config = dict(
    num_hidden_layers=9,
    hidden_size=192,
    n_experts=256,
    experts_per_token=8,
    d_expert=64,
    d_shared_expert=64,
    hidden_act='squared_leaky_relu',
    moe_layers=[0, 1, 2, 3, 4, 5, 6, 7, 8],
    router_score='softmax',
    normalize_top_k=False,
    routed_scale=5.66,
    balance_loss=0.0156,
    balance_bias=False,
    router_logit_norm=1.0,
    init_std_router=0.00649,
    lr_router=0.00187,
    vocab_size=32000,
    norm='rmsnorm',
    norm_eps=1e-05,
    tie_word_embeddings=False,
    optimizer='muon',
    learning_rate=0.0123,
    beta1=0.9,
    max_grad_norm=1.0,
    batch_tokens=[65536, 131072, 262144],
    max_seq_len=256,
    train_tokens=700400000,
    max_steps=4882,
    dataset='wikipedia_en',
)
Below are experts of layer 4 (counted from 0) of a mixture-of-experts language model. Rows are named router (the router's row for the expert) and show model dimensions 0-191. Each number is 128 + 24 x the weight over its row's rms, rounded and kept within 0 to 255. Numbers have three digits each.
After each expert's rows: "gets" lists some tokens that make up at least twice as much of what it gets as of all text. This comes from a sample of Wikipedia text that the model never trained on. Tokens count by the router's weight.

# expert 55
router:170089132161083135122155119103147170138167187098162091115150156124118098121114146102110112161118142150097100140100121090168166146133116127099082109155140116142107127120124119182135149102136143136157121112150112100162140110105124116121138099116144144140166124089140116143112151139143135126098105138123172113111102141082143141161109144122164124135130148158143116154150140152142129131129131100090140121092104145181121109169130139170136108091118115182129119154160161134124128137162136116152118149119073138172069099089101130156136157120139139136097126166166102140134131134133081115
gets: " States", " Army", "s", " Court", " State", " War"

# expert 87
router:150127169125168103147112134117135135103170107100140151115120132156157118147089115147109106098159148064094113109106147093119121098122042147136154117144163134146130136166174094146113132120138138123143087127142124181122134104125122132154126150093137113128113107155134161096075123088106113142136154121180134137167149127136131080106110085145101161133143122145127110149126168144163131142063154143123130144111155102121137156104155117144149114147119121104114102156147150127130104156103118153158138148095152135150151170161130119121135115106111153155111120095124115178122133089138088157
gets: "'", "\n", " ", "---|---|---|---|", " Rank", "=="

# expert 7
router:117156141120118155148141108148192121143114113125076146137080103145122127095158187102145106124134111187143171100127147116122132121107140125100079147155142125120106136129118079109130084158144152095101160125142142100111098124154103109113132152145130086111096117142106108140124179172110146113105098120141129143136130119096101185113157126147138136160143139158068121152083127105098133151149136142111127116177090113091170162109156111121140139100112123152119154115109130084127142086151132151084117129128142156111117140146104109158129107087148131099159118138107097101129125148153131108
gets: "u", "er", "re", "g", "ri", "o"

# expert 194
router:120149125106144074157134109114109143113140159166120122102133117124105171158095094137116155087135123097133136114136083140144140104136169145142142136092119110134126111131112160099139130134126115094126150127094152182154183134137113127094118155083144091123122161099078137170136124133088145145108151119098117096102104119108110147127143142117108125117077090085160136083128112144123086166152143123143097120140125133178109120119121140093122109135170102084126163109165100124113138111131113159127107082144133089112139145131161102096100095147135102093156171112157153123084096122105120115
gets: ":", "=", " |", "|", "-", "):"

# expert 223
router:137130108089150112154104169135168101122133145115136103162117136089145159101173126101103153136141154165120138145148155113103150115109140084114143140124160159108109116171087118130125126148118082144073124144138155131059126088158096103141135120099141191159117145092163144128139132152124108150157119109114163131079094111117150125139118092136164089129131107115134119103099106146079115150141161096131128166127178142080105098071107115124152143147153135133116153110112115124108101145124113119102153134093101152154144134135160139094126095137143130136138114110139117149127137144095142083
gets: " by", " with", ",", " and", " that", " when"

# expert 172
router:131158150178093145134143142096155160103099139112100096152145150175149112130137133132104133152154092154177147204154112160150097151108100139141103099174107124149139132127103160116145138085105127068159139125144148132116098150104118151132141127109122155125134152104132153146175149147098134097128100100131154113158140136132115151095147138135119146086128146156116143115137069153135170135101123177112092112125110133160171140120118136114098117156093141149087136153145154130121134142109137099165131104164083126126126084084138141172131129119151140157130148133132143130111105084119105151
gets: "s", "ing", "ation", "e", "er", "es"

# expert 208
router:137125113128110093151112137144157104139135154157084133162132103091139144147110109132123172104122143176124125137174119139081172147115163118104164137108137123090131110133100110124108116088130099128084110145098139122080122125135098106119121152110154169153114135109123117143131096105130150124151090120138142101131141110107155124159131087140150122099132086097165094145083093156107110105120089101136166179145134127105095131110126121088113167179162109154095098104127108127121099086147096116103109146071097141107103106095139126112126158147106138089135101149160144176151137142131121134
gets: " to", " of", " from", " for", " by", " and"

# expert 238
router:101089147108083081067143141132136104107138120133131165150122115076140173115150139158128135151154109151100117130119133123139123124146155135121159142112101099141135113168115107095133166134125099107132108146131137132164123148135161137118117120099121131186117097154164111107093135085169126112134155144131138078081165092143107111129104155124152117123125135096137109159142084187155139124109128116094105108146119152111109119130100150107114130109173128134181109150107108117128114099154157093161140111100107140127139101120189104089156137170140166139121104139111129172124156168134166124
gets: " the", " first", "th", " second", " in", " a"

# expert 25
router:130129127142111102146126151134145153131170116142144112132133151156147119134088153098165103113078164079090163099106153134127145151088126152137134134116109123128127150081085137100168132137090102113141142118124090130154157110157115143128123086135117091135115161135094169139170115090133162163139137144093133140108113147115172156144156150161086140117119164108150156113140109081083153146114145105117121079175104144130145154125118105134125115116094116108169115079153105108110159124125126105081086118094114110148132147088096121112127147136146152108162168105134131113131123168093150114
gets: " |", ";", " =", "AR", "·", " LINE"

# expert 219
router:090124128086132114122092108156135086150105117149154132157145097160102106110179091120125153123092132075091158121147149095145176120099132111148146096104135159165100152153163119162096142109154109107135149154121128118132110095172120109091136144113108129167110105141140142145132098137141167148149150108116123180154089113091114137152129160102130151153124138158163124141138113084174141150118112156160161144137146083148100104126154130106122091132172105124109155162090124158141129112143155110150171125119139103082146131162135136131098124114104098109155124125146140117144109123168164133
gets: "-", " ", " (", " \"", "–", "/"

# expert 143
router:131101150156064118114141146129133097145145118095153115098136171134100109091094130065118103142106147144127125160117138147160159106134115110131098122158101113113157160090135196113103142106102151116169110142145077087173136148106128123081176084163150126145121131139128142113139123138138150183101127154142129125105119142097134085117147167126116122124152121100117120163143138153132124076142156108106119118079103117152128124189130151114107120104154118113138116162168170149123155148127134100126152112152137106117116103141163128152093119148139152128093142149126116150101121169153138133
gets: " American", " National", " World", " British", " Indian", " European"

# expert 181
router:122135108108129123087101120157145139145100094128130110107113131162122107143100108109158128151150119140156118111146113143114085110151119142119141077144160136132154128161152093141097118125133114150150128109070169131145089109135133114144112160129118112111167159157109170115097105131111095103154106135119153105138128104115119138170076103139131147108112091158167105131139173109173138141119142183126173125120113142125108144164138104119129161131167124101154106170116140136083111128122138170166104099147145083115117084162103132093117181097089086124157143162140129084153143146113115144
gets: " S", " B", " D", " P", " C", " F"

# expert 201
router:146088136099134102137123135136110170135131133104098133118134128126126129105143124132136108101091091140129063138122090178149092115160116121166109151131089086127082111143126153096105118108128160115114093187137098110133166121145142146130110140085141136159157131172075082125167157100110149146141126103130114149161154086172145115141126144162113093141134095091124091123138114150097126165150095105130127113102109142138134112139121121100134149097147098101157149072140113127148158158104116166178091128086162095129153133113153122090112127137122117155121116097115097135150144147124126135
gets: " |", ";", "|", " 0;", "N", "aged"

# expert 100
router:131109146125081100133134133142125132134131113147114114144139157182134136146122149124081130123175120145148145071142099101166126097140134141129117107115136109124141165106109136095166108105078160135131149111148100153166105128096155132118148093140107163128152151117184120127170139155174132121166141140123095130182105133108148173115122129118129147149104117105093126151137104158128156138104164130066105101133098117106116176180132144129162130133103144087126100178112116135115115161135122100119140145130123102073163114107160123126146097154142175143109137148141159137130097182114112126
gets: "s", " children", " family", " Women", " women", " University"

# expert 237
router:117090125138130137165106111136110130150134099132145091118108144151139126143119145147119114170116141111093184101108134087111135118133126122105154133086145121163153184092153150106153103159133118133152128128148124137152102159122129162136140147176086085152137141113126124102143141132089165130131177138143079175121122168182144076174123143138100153113110165135104161097150116138158134135116151077101084089172136105128161141146079121160144144114110144102100137147136097123090161135122136151098119132158168131125138170125163119124141108126142154164125120143116159134126103149114159122
gets: ",", " that", " many", " In", " 2", "In"

# expert 46
router:132125124169082136132133125134116143152172140117137148130114146120162135102064150136141131115120125112094113116089110149163123099092139119148079093136131093115154132103101156130140107113119118124151111156175105144154167112125155158106119092173159105115130155118115120121150141080129138157134138136129129126083128089131129109182157132154131164117127104147146119157124140100113123091132150099092141122127098179168132146168121128184124121113165115156151104082152125100100157119124117086104101105090110101162080128112094109155129110142157175114094141141101112132124114185114144109
gets: " |", " States", " American", " England", " British", ";"

# expert 246
router:105105108150083089131149114125135125134157136163146158140137129098104151153159136096155150139119133146124148157102116152140125134097129124134180140143112115080151128100117087119116106067113121128160145133155131164157104133126125129095123100080123112140122165135121140118064138111197126086138100145140109116120126157144102137112146097077108116102092143122140177160127115154123155072092146128133144125151115126138121117164118133106095082104194114139165095115103111137149133125134114074155115120137092101135115114133145127144082106126160140144135115114112114125152169172148144164
gets: " a", " an", " first", " the", " one", " A"

# expert 199
router:096109105115129116113102101125131164143093097144146158110125134121098113154112112096112132124161157170125144090097151121096110125149148149127171098145142159117107111149138128155090110168175139151096137101089127148165128091136137081133147153135089094088090111147127130101092142130117141132109138166124120125168147115105124157146112084133126133077136091148154117117156128087134142146113127161148188163172144139138133143128161120138159140131165147157131141150122136081100137095146107148157120143157160133115149141144118122075121158142106087145154166182123109086113144148134160141
gets: " c", "c", "s", "S", " p", "C"

# expert 111
router:136115161160134091139117122110156101106115144103120109147151122077159157132088126153138098103101087124103144133111156147097169140194135157127158136116128124130114087110095092111141132097105162158155166131114128129114140159092109118110119158131123079144090140126143124136171114085115114100149141139116156090083149122180163163124123131121112084116157127080179082154143071149120085107136110133115113126110140115096130114101137127139112133131149158122141101149136104118132162099134116147078126097102157101155088127130136127110146111146160165116164101106128133116151154147112144129
gets: " on", " at", " in", " the", "On", " On"

# expert 0
router:153117076153097167148106131143099166113078154126161098114149166158137095115166139131090112146144117160130086115121149094137122145174156074134072150107155121083104132116165101107127120144135146151161113105136107133117121120120136151131137107153128142122160102113153124106128151136145136116120097126134119135161140140118165172138074136135114137149120123103106130107148115120140134174121158130091152164123154180149146136181149156154142178121131124135124137164121143132138136132106147097166151120128070137126162132093112128110159106108135114128135172164164138110152115062096111124
gets: "s", " people", " members", "ers", " children", "es"

# expert 102
router:102103184132145127178122120147112148133150135139110179159122141125143117134133130123128131172161145181089142142138155077103095156130103094124125168165172112130139104136101098143109107117141089100142135157164114156147115120106113128126133133092141118124135136068078121141065151131149109086115128104125158096142166139155116107150117164108110106124146123128111149095102128121144165110109169105093136083156171134138114146122139109145131113136093161113119128121086137155139146142126110074160095132121142119107107110137151171089173145141147162150161119108108132144152167131107139122
gets: " A", " a", " one", " that", " two", " well"

# expert 183
router:122102139126115137173099125127098132163128105112125098127121163158142126153124152128120129145125128113091188094113124084108134116123121136100150113089144127163154186101169142100143107150133125127142114100143136116171095169116134146130143166161083090143129129106113144106153119109091170134111174149148084168140114171180145083150133136137099144119101158133125161101167107139139136123098146082112100110163117102147160149134099138169147137133103150105098123141145102138083158128125131171115134131146167133108151160112176112127135098119133150172116109147129142143116085136105150156
gets: ")", ",", " and", ".", " –", ";"

# expert 94
router:124155082132077088157141137138109088118108117146135154159130113124107091148133146124110173163143156105128104115134146083110120131146147147146147156105100115154145099133160153150166100130136098093131132139101124172124181105187132165119131094158112141100120125141148089109068108107098144139188132111116129117113117123142117148107108140123132137093122123093117145112129157146144111125102137123115092100082152134138129071149129156114114147103174128101139155130133089099153144133114150151117106126155146094090136139173148132110147134154112125105144171137115079155106182140099146159
gets: " 1", " 2", " 3", " 4", " 5", " 6"

# expert 95
router:162140105139171172135081124154141110107111141133154144144140100141121159160160162111101095091086143099083145120117145156118080121074140152119111129112140120125131141106112122116116127132084129174081112143131104145093104127089097102165135145138131160160072149107154140124147145129161100111110129100146145134134106131131141106139149142116149093144139137121109143077096143156088101182093155107117171167126120123127099158134129130086099150183122100132113158086155117118151091172081105147118131124134143140137116138125112146088130132130119165164118114108113091124144126119136091134
gets: ".", " is", " that", ",", " of", " are"

# expert 73
router:146139121127150098113116132097111154112094129120126143091111093148130117131107161122153090142129127075142053113124135150141095112144087136122141142123125157137135087089126117138090113122170151144118096113118127142144158097112157110094111118129169148091136106140091131091091129108108078119091143111139116073186133138130142150114123107172086150123133138134120079111116151092124096159122118117120140101074133157160148150159145106129106143091167093112115135123135129122140099131132126159205145102109137127129147132129080132112132127102161105109081133160131110149094158123130115155
gets: " km", " m", " mi", "s", " ", "km"

# expert 179
router:123110131141134120156092103139095146160141099124143089116110149158152128155120145132113114157130140123092184096118133083111137119140107142119144126092152123169149190087156140099152100152138128117144100120154133122154101151123136154139133153156094081141121135103114140109154117097089166137131170148146073176120104163164152085147131130140103150129097184141112171095149110138154144118105153092114090102169126101140154141141089133161158140124101146107090127144146111122083165138139128155097118144154166124120147155113147124125141097122143157165133128154133146129130087155123164139
gets: " |", "\"", ".", " ", " that", " and"

# expert 177
router:113108128119130112171129155166134129165123118128142113176133106124121112172117169140120123176136144162087153091095121117108170138117130129118157138131111143133163192104151161122143143160119133134119145130140104107138106121116097162132147126122137137123174111141139125130137125107149138110139152121146129120099095192150118109089105082120161165123126145071094125118112105163141113156143146097112114131148120104102180102195098132184114146133128117095099121146179107129113143114111168138099143144136138121078161170129159156135153119131138169182119142105146148104154095133139144126
gets: " of", " that", " the", " other", " to", " all"

# expert 101
router:137125107179114108141097129129115162165130133165121106106110146137097175124094165143131109128107143087128100124131139085093124077099105121150130154153101110165129121122160143128121124139091081113118107107150110109140152137104167151146150115163121092150164127130131134122100126103110113125108147126153154106125134137177152132127171094145117102122100134148091140165123150139148131069129143107126149095124136173170140171142084171167133152105099171082138132122132135136127139119130128156150126154069166083106090129126148113121141104115108159089131113157095118164099136143090124158
gets: "'", " 1", " 2", " 25", " 0", " 4"

# expert 18
router:120112121144124123151083103140118135171145102141160093112119138159160140143118130148114104156128143116105182097119123076097137130114120118110138133105147103166120187109140137105152104160127127122133091111143132137168102146123144156133155132147083079137122126123126131127159144095087158123120183165122082164123121167158142072147141152120114143140100166136114154096156105140141116101090146073107087099164134104137136134161081117173148140114106136113097145140152091125095161133129118160101112134155181115116158163113150122120154116117136165150130124152123150121128085147115154139
gets: " |", ",", ".", ")", " -", "|"

# expert 145
router:142075107140142166122141180100116160137115132135136074109148136132148120108168127088101099151166135139145116143127110077131125133100115114130093155150121155057139154150155128202129099121128134110123123118133111108112120119131166126092147125149137187140165127123177127125118149171149155136115112109131101108150094139110157158129120156130143119151112118166113111130160109140130168135145150082080103136134141106112113114160160130122166140089113137125147153153102157130117164115123131062158171151100087131133134159124103096127096084131140102137115118119120134099103115101134095116
gets: "s", " member", " son", " player", " father", " director"

# expert 28
router:110109138110142160121083128152205097100144166177139140126153122103148150150097151119133157081164142113125115145136097167138151101130172136109160111157121127115111125134115113129103129102092161137106143111123131118095106166136114092131112139160142103157099123114171118104167128112122128107136128103128178117107116077121096139130094162158157139121137125132111123106118086135095091130139109137133130173101132102125081116121123116114089135173174117153133136147138102094099137099120142112106118078089089163141095096130156104116140159158108169099149157099157101152143135134141139144
gets: " in", " of", " on", " for", " at", " during"

# expert 17
router:146139117170128141164167189142146142101133110104117136115102122155193125132128121146129117107172157059121130103123153143141104107142074132148121129077163106124125102171169145135141120163144105104138143121133122159117166167139125164098135090124106086141127102140129127143121132136123119149115173147095085088108128132108126131127172089121102143103126121144126167110149087134103118154080151128112077115179129150096172158149126153131118155106142135100154138137154106107067111122135098138130103130159149150132147108110141114125143106108149124147179118122097135113122125138095117107
gets: " 0", " ", " 2", " —", "·", " 4"

# expert 10
router:090141140097131118118103133146126093150114108156147138154153094142100106096153081121105156142105112089122149118171168096137172138093155122155158092085129151144106134154156149136117138112162130101167141156100163141130134108164144104099103150123137137154092107141137104160140113171141179133139146117129114194140108121113114122161124158113125151148116160130127108141148119102166151137124120126163161136151130101139107107134155151087121111144189079112139142169080121146129148137163137124127134109099134100082146136162126123149100116116103111104177113112152143134167114147143184133
gets: "-", " ", "–", "/", " un", " and"

# expert 1
router:112088094149072152146145101144140160162131152077130097161152144090084142085100140087112110180116160110119158155120118107141157112093125097114108128106094141103165174123122100130124135120103141125139111149132118110152125119111088132111135140125127140123147148131169150118103106125165163165097127159091148115086112142097128123112103122117137108110135100086126139166151157136160136081112147100109118096121100124141106102162141133105111115114172149135150133129133148139143139122127166086087144123129087137137105149115158165157106103130152141134064115171129107125116163154185118121
gets: "s", " his", " the", " her", " American", " their"

# expert 192
router:079146133118103132160080119123110157146109103106129117117150153125138140156137156100154098165110100121088169103163113085120119103145119123109158136139140094125152165128188155104133114135106054111102118157132164174136102137129139140141124157157116122116105171131103143098136130079115124077110161118164104144126078175160112106111131119145127158138108126159107125132173136136150187127123115116115119126109136137159147151130080126146151154119103132107088105128140085172104128123092102154156126115096170112098154146112141136101129122100150145159115139118119126124133085112123091135
gets: ",", ";", " ", " 1", ".", " ("

# expert 47
router:158073092148134105083134157131120088095117094116138136120132141099108105146160148123163136145162122173120148126137123090159141105156111154134153145160094094127146156143172134121122147132178142088156136121169133125172116155096172118121156176125103146105113087122151113110092161105143148145142152159148112133105094113115114129133146175133129101089092131158127128110147125172152152131103140101132129150170142151155114117129111150111162114106134142147167122131115142129076168147135147092160151125103155157138136142113138088122119131149079155163141122125140144161125114198129139141
gets: "th", "st", "nd", " first", "rd", " second"

# expert 142
router:147117133141147162136107154155163097112120149141090124142112093086143163118095143113141132089114157143166133161102090158098145124134160101107175145116151144075107103126109112141113119132134132153091165118122121117090139158127112116114127148138146125126088126115129084148154092115124102141120173159146126126090126125091139124129112106110151124095166069106163117150119076135125146137147078126070117132125129096149107077114108100117104113158176084146138105128109101114095125096131131083111109130080098137149081099133120097143095171143113153108131098131154129158137122125138144122
gets: " in", " of", " to", " from", " at", " the"

# expert 119
router:115143132152134129160110136091144086135114164163154108150124143139159114146150135107141144186122129151118145156127118124104080109115147145121141126105126113111161166086143138102114098130144174157123091128145110118141086088100146114114152139136086115119125147132091135101152105087135102098095138121129093164146126188094113119077132110147136138143141159111105079139099096082108125089117107123093132077133112119143148191124139108126098156149117136102090124110157140106127119145136101124070142115167123081143155129125083099136121096148122154093109108142125108138135126169152128160
gets: " known", "born", " name", ",", " to", " English"

# expert 61
router:137136117169156142134145138122127158120142157155130121151144149118171142118140143147100107160122110164091114107126132065102116151115159138129123126161149115101120129129126110166122137136146126131153111113120136112114127086113147107150129143162124154099118134117168150117057157149138075111126104137149153155160107142119140086113123132077139162120115152110108083106127109094090110057120112147101128120189134136117156119121151131134113131125086121158131117090148122078190129151096122091077125099150124160132099120132055128154160123132162106155117124148103118156146102123107106131
gets: " it", " It", " he", " He", " she", " who"

# expert 65
router:100121155141149100145120130100110177119132121097157107103088122160145111170135136122133109137154165089123157133094148143157105131135094137114112108100158123162169169173133118137129139157159172077149136129121130134093158144110142147157150104125101141109126116090128158095113093104149085145093146141131086163175172173144115101096132143146101168151157187159119127136157139137123122124100130126124104102131110119147141162133095162148182142088131112122102124139146116119112167139125157133165108123141138140110149101116148109120156095144158148102113119109115133146078102147132155173
gets: "'", "\n", " 0", " there", " km", " MPC"

# expert 33
router:128098171143112114092111172122115080121170154163117132128126139154147164155146159143151106145158102132126156166131129156142095085113134102120164131140129101089141107091177159078132133129112151138127171101150156146147100112138170103151146102153110114146158119157077073119151139110135120100106142130128118154105114157118110127128140104124143143116110147158140118103102133150126099145125126166166168154119112162131152154154126108152117182112134078127105144084155126137103109177112111095096089150154132100135107094126139111123096100104102153120133143112156126125145124151074128105
gets: ",", "),", "\",", " –", " 3,", "born"

# expert 127
router:157120154122094139095131156105106144110149137089124146124126140165166129111149146164127084131146112142133076120138162104134081152148159121089105128136077108166119095161135123128162128149138147105152096115153133124129125120148173096150146105113133119159131108154164140123107140134179114105116130094163118141150166103109135105106094167105094159175150144135127085124130097139101142107138126171092155105099069152093131135142110107142134119114127151151137134144131129102169108130148130088158147142087102139153100121090096096103159130105160129150115136153119131168145092158103082125
gets: " team", " season", " Cup", " game", " League", " Championship"

# expert 152
router:111163078154136094152100098145153132117100123156136151160103099109142155133132134103134137111088127118112150111154140160104110095134159162122116099108115130170101121088153069141104117148090149104090137113091130127105105115143098113143108147126163180162088196108151136150145108103108163099178129134124103147143121106120131141147142112123138084127151091095138121094114141133092077123092118138129133185110128147121098167138132143107131129159182131133109124109140101136183117153115104134126092117103129093090098130162124110098146107119134140124160136109120114110146121111150135167
gets: " with", " of", " a", " on", " is", " are"

# expert 170
router:117132113109138084143142169127107128142172142124124137102091162142159151122150131127150156091126127146088130135110118151129101135127131137165138162166091117144124136099093154111123124104095119106138149179147135097160134114137180136141097071144130118116141164146119124113182127109155145140136114138112119150129136128122121105103124148183101136160125132095114155087100076090099164155126143171144097127124065138126143153127104111133156156104113110105156093095155135093107117112110137143143141121117078108120151116116139093113137193129133152139136152116132134059093115172114153101
gets: " |", ";", ":", ");", "):", "\";"

# expert 228
router:128113121141103102136160170146092091145123133173124093119115148111101106138149145127130159159123176086132186131128173068108136108116100125149127155171186108145165118147144126150137131149134095111138167102143089120154119125137145165123157116159078130102158153119160123166109115136116157095085130140126116134089140177155113126093124154134110161102155161146084149102115123154164170130125140133144115102142158120152101122139118145166136154113079133136159117160136126134139149138133133123129103136144144086104108137163149137097146160123086125088139131174095119138129140104118163144
gets: " 2", " 1", " 3", " 4", " 5", " 6"

# expert 21
router:121108132090133097100114159094105106147131142103145162102094140158105124124180156092093132135140129139095132164123105139135122106096169089138100122145094114129150109131078172083130094141133176138121101104135107101151154106119182145138087118107145142092153133139120111119178137115137150156099126100117121135158149159138131086101114134161140118112164110117099116118096121146102149165137076122153135161105085111158090090114133104090130135092124134105165151103120113110124138145089089151130084119128124095104147158145147132133134148127112159145085128088157109108129116157143157134
gets: " |", ";", " -", "|---|", "|---|---|", " 1;"

# expert 220
router:139116150097123119166144127163137130112169109151120124156130147106147145136114126130121073121097166085133124092091128137114118126137118158130126125117081121144110106143088161102144145122142107097155127145166110169128183100169083126121108097108137094170122100154112137105161148094110171140162153114125133135165135108135149142187137139130089152131109136108130113127154115142093150134104160085122134098163089136112147114153118119114130126125152160084165143066184127115097136143159096130147114143101146111158129141088124122096138095162123163146144103120073138115115156155099127117
gets: " |", ";", "==", " 0;", "---|---|---|---|", " =="

# expert 186
router:150122164124136133158155170099157159133180184085166120097128137143162102086149150104105105087153143092099090135153114120143117155131123093092132155139101096122088140146090155122145114110148109094158141116163129151145162115121116122159124111098128105095123113130119122129160138133102129123080105152103148164134145114126147084108148130101137116128110118151104138099096177155094098147106115133155155133091124153108136120142098160139139152131125106116168139093093108147129123138151130104125122122132162071123119101105111119167137125130113135121084096105146142142134091100089059126
gets: ".", ")", ").", "\".", ".\"", "==="

# expert 76
router:098103138071149100115113118125143154155127100141131161128137120104096082118178101109106107084183164135134132122162161129112131117139134138122130118144155161110145134155127124149115093125136127164111137117063155112128118104161181080112122168121103137109130107140159148111082121152113122112130102147102119096145169136076139149152121092122137118099158105167131110144144135112168122153118112135176146142166169125118140111105137104145136099101172144176167154163106113070159139100139149137155124129151130119117149111133148103105116168150118097154112105135098113102102112125147152152
gets: " ", "c", " con", " c", "p", " p"

# expert 64
router:128120132147141140120134088156133103128132111155105096146133135077122169162136145139172159101145130115149130144167077142119130113146160091153150126158076130076149100131119163107087104094094127137085177118131099106128135172105114128103108123126117131159118178104130130104167146126115151110132101126141079117129094127119160146117130104126138127087107148127159099105124081169106124099161112102154128168120101089150121138097171089107119155167146129099138159150157136133104131141125081093110122112093133136138100141172153109123141089149133132088153116137152132126104143169146141132
gets: " of", " the", " by", " on", "born", ":"

# expert 160
router:108093129097135104153117132151126139098123133147139130115099087098108147141138110142104177110118115079114131122136105113151106137160165107164127125119138077152114124121095149092120110117127084100155106126163146141153128163142127091104107152112154112146131119121098127168152134179088184157082171179096124146105101121129109099087109133117134109147111116126164109143120113110116110168177173110171113151157111133173141119107119134132134151107140121103107176104141145108135126135126153122094095091096125126132139124110131100135143070131146125089100140131145169097088112097098151105
gets: ":", ".", ";", "):", " (", " including"

# expert 130
router:117109133075164141123090147128171099136126145154162127127084134129143144147170150119106145105131129148098142143123140115150088138109159110114114148111157135134155138148092111116150132146121133118080172118125119150094089134124129096174146110093117139147117153108171155118123149138130123130134162089120158131089129132114130102137103086149139150181141095087107163086062128099094109154104160123144152166121190118137110135071112141097112119138126115114091141108142130114148092172089099086111150111100086167136146151118131154114119115149148150132107145099115114105133160111133151138
gets: " that", " as", ",", " where", " but", " which"

# expert 54
router:157122171144159165139099151144123155112168114083130137116154137141169134099124172106103100083166131089108125133137108121180124099111103132126101167110110122139137139139098165105167101095147088123159142116158140101160175129143123106158147117117177117099116105119111137136170137139117131111109167138102122160146157129113128101119160128120141140132090148131135126136127104153111101168162161085151113091113140165091118145110170167134120126138094127108098106137127135130142158158134099107138090144121161096094140135107124090137111105114135158136094120138097096187087118099092106108
gets: ".", ").", "\".", ".\"", "==", " =="

# expert 82
router:113130148153127103107115146114094092098174141166140148098136093113166148113119156134129098127135126133171142134097128120117169148105146102134156123110145092092088111111144169095148115126110112160163152121140135117149128107149145103137154107124147115137091125141092070142111139095113107129092143117132151159092117138089132100175128125106141170145093136127157080142098131154109103151142097127133159155132144168122134113151101117156124147099163087160133152084124118109092099162129102118086070138107160109128134096123133133125092124115133135080157144083156142147146118133090154079
gets: ",", " (", ":", "),", " New", " United"

# expert 190
router:137165152134150101113131104109131164101161142107078134127130100105119152119150089099128148105120116084110092115124096176165159123150100138086099121123137112131124081122169165127116092123168108124129093115147117166149175161108120151131097094085171128120090124147076084114107126135122103151110132097122095130129132110148091136122152122156128097136100119123107147123105118117114074146117134143108071087092109145113105140116145154147112139122144063119134159103102099141112127094158121166166131130142151159114165130158148134170103103114133130150151135125105145096117139144142137101
gets: "\n", "·", "′", " Socorro", "SPS", " silver"

# expert 133
router:140150118142149147121135139103131099122110111113143105105123063139124112137175134111140086144135109133161142112155150162133108161091192167102111147112138149130108137113111098145111107094118150113109095125091136131092098147127109117147117106158135105151143122112155127090098107118158168103122100092097127155147148155130148186137130138101136127148145116139079124147112155137114090087113147157151144177099152140130112133156135124087135111107155119158100138056143158105137172101138140088126132132162130104156143129108167131116120101118119125145104122151111129090102091071159078122
gets: "s", "o", "al", "to", "tic", "in"

# expert 108
router:145085127130153129129123115136138155146090103130122124113122117155119131114096148130143138150089157155145091136126077103104110159151115141127108111148136142122117115150147112168114152140148092136164146111116159119156109153099102137142133119100117103115121114148144121114070155142121063130177105113167145084098107105122137141139086150120152131122145109151136116139153182115160122104150136113131164116153128115185137138102148093142117134137102150124190151145107170149112075110126133167165103141118147121105113127139104095111156164112089096139155101155123158104134187164140068109
gets: " A", " P", " C", " S", " B", " K"

# expert 128
router:135121149157100088154149163123094105135137134178126134102084147161131132119107162153106140116145152090086143128116157089113112119110110139159154161155128101148158085151153154126161143143112079113108155121118113128137125109099156186142161143164096120115128122126166132147097094102121119086110112167142136130101146162152124136101125156137107146118111126113122098087119112135140164084099163131131139097143136145157121164136089172173097165112097149102146130149126126131108115132127102161110106125150144091087113101149146078103156167111118156093132151108097131130111137175102145125
gets: " 1", " 2", " 3", " 4", " 5", " 6"